Experts of a small language model.
Size: 17 layers, width 256, vocabulary 19941, 55.3M parameters.
Experts: 12 experts in each of 16 layers, 256 SwiGLU neurons an expert, 1 pick a token, a softmax router.
Training: a variant of SOAP for the experts, 222M tokens, 6769 steps.
Below are experts of layer 13 (counted from 0) of a mixture-of-experts language model. Rows are named router (the router's row for the expert) and show model dimensions 0-255. Each number is 128 + 32 x the weight over its row's rms, rounded and kept within 0 to 255. Numbers have three digits each.
After each expert's rows: a language model's description of what the expert responds to. This comes from a sample of Wikipedia text that the model never trained on.

# expert 5
router:113113120160111095151154155148157121144159090104109146122178141101142096123081101106109103157179090087113158070074132078124098135161111123187136070107093111101111164090092144085181146100166076142160160169208091099159097151102112133155172169161097141099105087072168152143124095150122119116102114088159109191071081112133154092104116072154185126099099143155170094211102153105159132148097129104166089111163166157107169189163160156082103123072087093095167148146076139136138152078155098159136160155157094110203111124155153163121109117193094142098127101147119151140129163171141102067166155127093127086102160087088146085165116091091154144101107150159148123109181170098114091137114065172170100184099151083109100147116103164119080172143124132143134164160126156169157171101155148
What it handles: Given names, place starts. First names and name-initial pieces in cast lists, rosters and credits, e.g. John, Kate, Hans, Don; also New, South, King.

# expert 7
router:109087124182090082166163161127152114149099093103088161134163177133107085149103099100099104133142141134123155126078162093079101100166088170146142090088114095099100159080119174105155153096160111149150157115107116155163080086095087096152169147144101117108111087051161167159173097157099168096093107143170088201167085178168128120104087159157098145138110170157160088090173180097168117153103170153118128153122190142169067156145138094139100092182168082102115085153102159140164077085162126159156099146152083100154106141140100178153107102119096095098080105161100107106099168142121122138158151108180124092092152096086090094112155150166160144084124149110172099093092154103102119139127148124088088106154176076095099174120112156166107167163183098164080161147074172163159071105157147
What it handles: Line breaks, headings. Line breaks, sentence-final periods with newlines, and section-heading == marks that end list items, table rows and paragraphs.

# expert 1
router:091089098171103102157150161173166134160101089108080175171161171157101090144110090105108112174165088093080154169108165102082099098173087127111100081110085087093105152117104170097163155086128102164108153084100091161154170093095133145160160156158088133078079101166173174174165101171101160102110094142166082141157103112156169087092094154150079161140098160162167085084165108098152125158103171107095152141149114144176106131149157102117093091145153087086084146134095119145135157110125093147144079156156098095095081089169086163172093090082087168083116101154103074082099151119087097164156170098133154116090168087089088124127165133148168163090112152161168103092095086100085141166147169137122080097156154109106094178154133172142107147160122112157087154166125166149158157087163151
What it handles: Digits in tables. Digits in statistics, percentages, scores and years in tables and lists, e.g. 9.2-6%, 4–6, 2-0-11; also ordinals like second, fifth.

# expert 9
router:117101089170090100152148167171144109150163099109092155138147123098099086143174120097095113143079091090123173106098164100092093107172096117144149104114086085083164168112092168086147176094108100161163158094082090155155105105091084159162167133155086098107114102157165166130162101153096161096098095095153088138167131125157131097096072167139096156139107149168138104079131154094166142161101163173101114136157107173143174185170155095167093104142161087088087154155081146152142158116088105156160104165151086085090095080123101165165083085094104127110154100143116083095093172095088082181146152103085159101128158087091080122093154140153171153082106160163156108109112067080086128155100115163165092116104170083092088146086095168113094182171163134164098149171112169145131166089176164
What it handles: Sentence-initial words, prepositions. Sentence- or line-initial words like In, During, De, La, Con-, and prepositions or articles in biography prose, e.g. in, a, of.

# expert 10
router:084105106159086091174154175162176132158139109093094173113147150081103081153097093103087097170158085080120165157094159100095086099154099130111104095115086099100111165103078176087172168091128100169143162084088092172155137091101092184152126146161086085108096094155153156151154103164093173089111100087172094147165109123153167087085115172147088160141080169168163098088146139091164123156090168154107157118121157160162155165149165103160100107154133082084120141167126126155158167118136098161122107165165089097116083105168096157180100086095096142096096095125084095097098175104093101166150168091116147095125171088095086096135158149107166173087112149161157105096084071094102126177151139164141083102123170084102105159105124156122113164165094104150104166168094165150168164095156166
What it handles: Sports text, mixed tokens. Mixed tokens in sports and news text, such as pipes, semicolons, colons and verbs like reached, ranked, came, did.

# expert 3
router:094086107152093094156166166144163128156145109102094161161152158087101103163084109102090082149177095091126171126097153104092101099159099123089117109094092100086101153142116148088169147093152101165116172106082080155167138098090062154164160159167099150079079102134157155169154091174086142089113102138167092179165087110155166094093127169150099153161089171175152088095141102103160131161104151092082185127099124149173128162171172098142081092169164091083096125122102105144164158116181092156154090153162099099079100147153095172174086080095091144091089103170092086100090146125093081166162170092117108099110163097093100090131167108113162162097135159177162084093093085100098121161160150133106100115161175110086100171156138159158102161156114115161103163151150160159154134094173145
What it handles: Dates and reporting verbs. Digits of dates and years in narrative prose, e.g. On May 13, 1772; also past-tense verbs like announced, upgraded, completed.

# expert 0
router:106094077152092107162166168162166093171164100103100154145090139134090109129147082092101087155097108123135160129132168099128082145157095099079092169092084088109118160165077138090155157085165148161159155083044108141124119091104120166168162175156094154104084123167157163151145088152081165077137090098160102088154094115152112107090111126163098163127086145154160107096178157089155088163116161099128129103154092173186142072173166143169127102173119104105085129149110168100167171117074115152153093171162090090081085148169080157149104120112099168097112098168097158085107154159122083116159165123153137094081149102102092084101170101108151146085106154165148088103096119097092147148094173153075088101153168094106085166134099167159099158158084137156085170172120158173147162089157135
What it handles: Mid-word lowercase fragments. Lowercase word-piece fragments inside words, often after an opening letter or prefix, e.g. c-ap-italism, p-s-oriatic, arbit-ral, cult-ivation.

# expert 4
router:152139111109131124071143114088169088133136103154152078123122119156163184152161077110118092106090153180159106107158102113190105145113134117119142102094139123115133116109143097093140082125168128064126099188183141099097088177176170122087165135099140141141179120111061059082079143079099119179099149122139185137078116102094087169173124068139187097085130069092107127183126169140107140127142124093159076084148127145089151100128075167137202114116083156133162114137094169114105101097115154106157155125146182138164139116137188153069131184187107121132159151132125196116156130172178120078141133188152124099093059136108152082090073114126128087126091150109087128117177163119149155073085118162104136177104126115173114146102078119147078146068102120118132099107094071151146122167109133
What it handles: Capitalized name starts. First capital piece of proper names and titles, often an initial, e.g. M., J., Th-ailand, Cob-webs, Visc-aal; also opening quotes.

# expert 11
router:094104098169100094169167169177164126172124094093096169149142156079108087164115117109114083172113109102106170144122173091078092107166089105091116126091098102093120169116115172116162178105118109180175154083081099160166156098100092172167119142155101147095092114146168167164159107166099122089121096094152083134159092111161148092090104174151085152146099171161161084090147114084176102170086170112115157156141105160158074159160154093091084107166173087095106146134108133134161161110178099153158111157161083080092096101156079169175094104081093147092095103164098089097094149150096100181165160086086116100103153105117087124102171151134166165091109164158151099088090095091091132169122151119100084096162148094104098161151110162149165169175105104172091157151111174151150148094162158
What it handles: Numbers, coordinates, Cyrillic bytes. Digits in coordinates, times and decimal stats, e.g. 08:30, 21.1, 9′42″W; also Cyrillic byte pieces and degree or minute marks.

# expert 8
router:102097094169088082150152159153162121163159104087083164170172175142101087146075133084100099164152080080109157123084157089088094096158089131092121116092094102103147161122100170089164167094148110161135155109081095157175132099100105161164154165155085092092091092109146176174169096168113134081099082110157098141171088096155147112088103158150089157121094178154157090098163125081153163165098163122120155105162112151182122159162167091122092086153170086093089156173151127149150164104150080172151092152159109104125105094174083166156082081100101149093084086175090095099107153150113097175151173086075125122084175090103099144129164120126152166081109146158157098102096160102100120171143105160120101084162167111093095156165124173106094158159125109167097173131163170131151117087156159
What it handles: Articles and function words. Words after prepositions and conjunctions, mainly the, and, of, was, its, plus participles like located, released, listed.

# expert 6
router:096104087148087101173166165173143092169086104089087168174131177107085086153097105103094115149110091103096157167135158098082101087152096153119094091102087108078116168115119165103142170105118095178120168095115084165171156095095107167175142161159103149106085114114163170169168088156114140100120086095159100142173084160165162123083111152151091154158093165154159103111125095094158141171107173111097145138118144158155142172161172082119081083172186097081086072125099098145141165093158105148129081171159093097099090125160088159174104090081091164088115103167099100084102147146103106175155170096093130107093168095098102111096170125105155173099114162171185091092116114116100145166144155135110099086167164105085105145156100163167101184145112165167113158142135154173157132098175169
What it handles: Units, nouns, spaces. Measurement units and quantity nouns in stats and lists, e.g. mi, lb, population, students, keyboards; also spaces between numbers in tables.

# expert 2
router:093093097148103096172168176102167097159156085083084150159138172149074095132083077090105094177115102085109153105083174101101111096170099128096088086115080086090156143146101156095164172097113095147105162094140097172150187096093098179152126134158097128086089124167155167171160102165077128100108101095143102161152090160152158108099096162154093170121086168168139105101135126102151112156090163099107133085146094156127175142173153087153102089159164085108083158114107137141165162114152117142168087156176092099179084119158102169163110114083114179088090093152097084090093161146095093148173156086105120093095174104089084103133139138173169169099097143153156095100089098104094101153108153144127101121166171113117088167173133156104116075171159117176092150173130167138168095096171166
What it handles: Opening parentheses, separators. Opening parentheses after names and titles, e.g. Cutie Honey (2004) or George Ryan (R); also table pipes, dashes and born.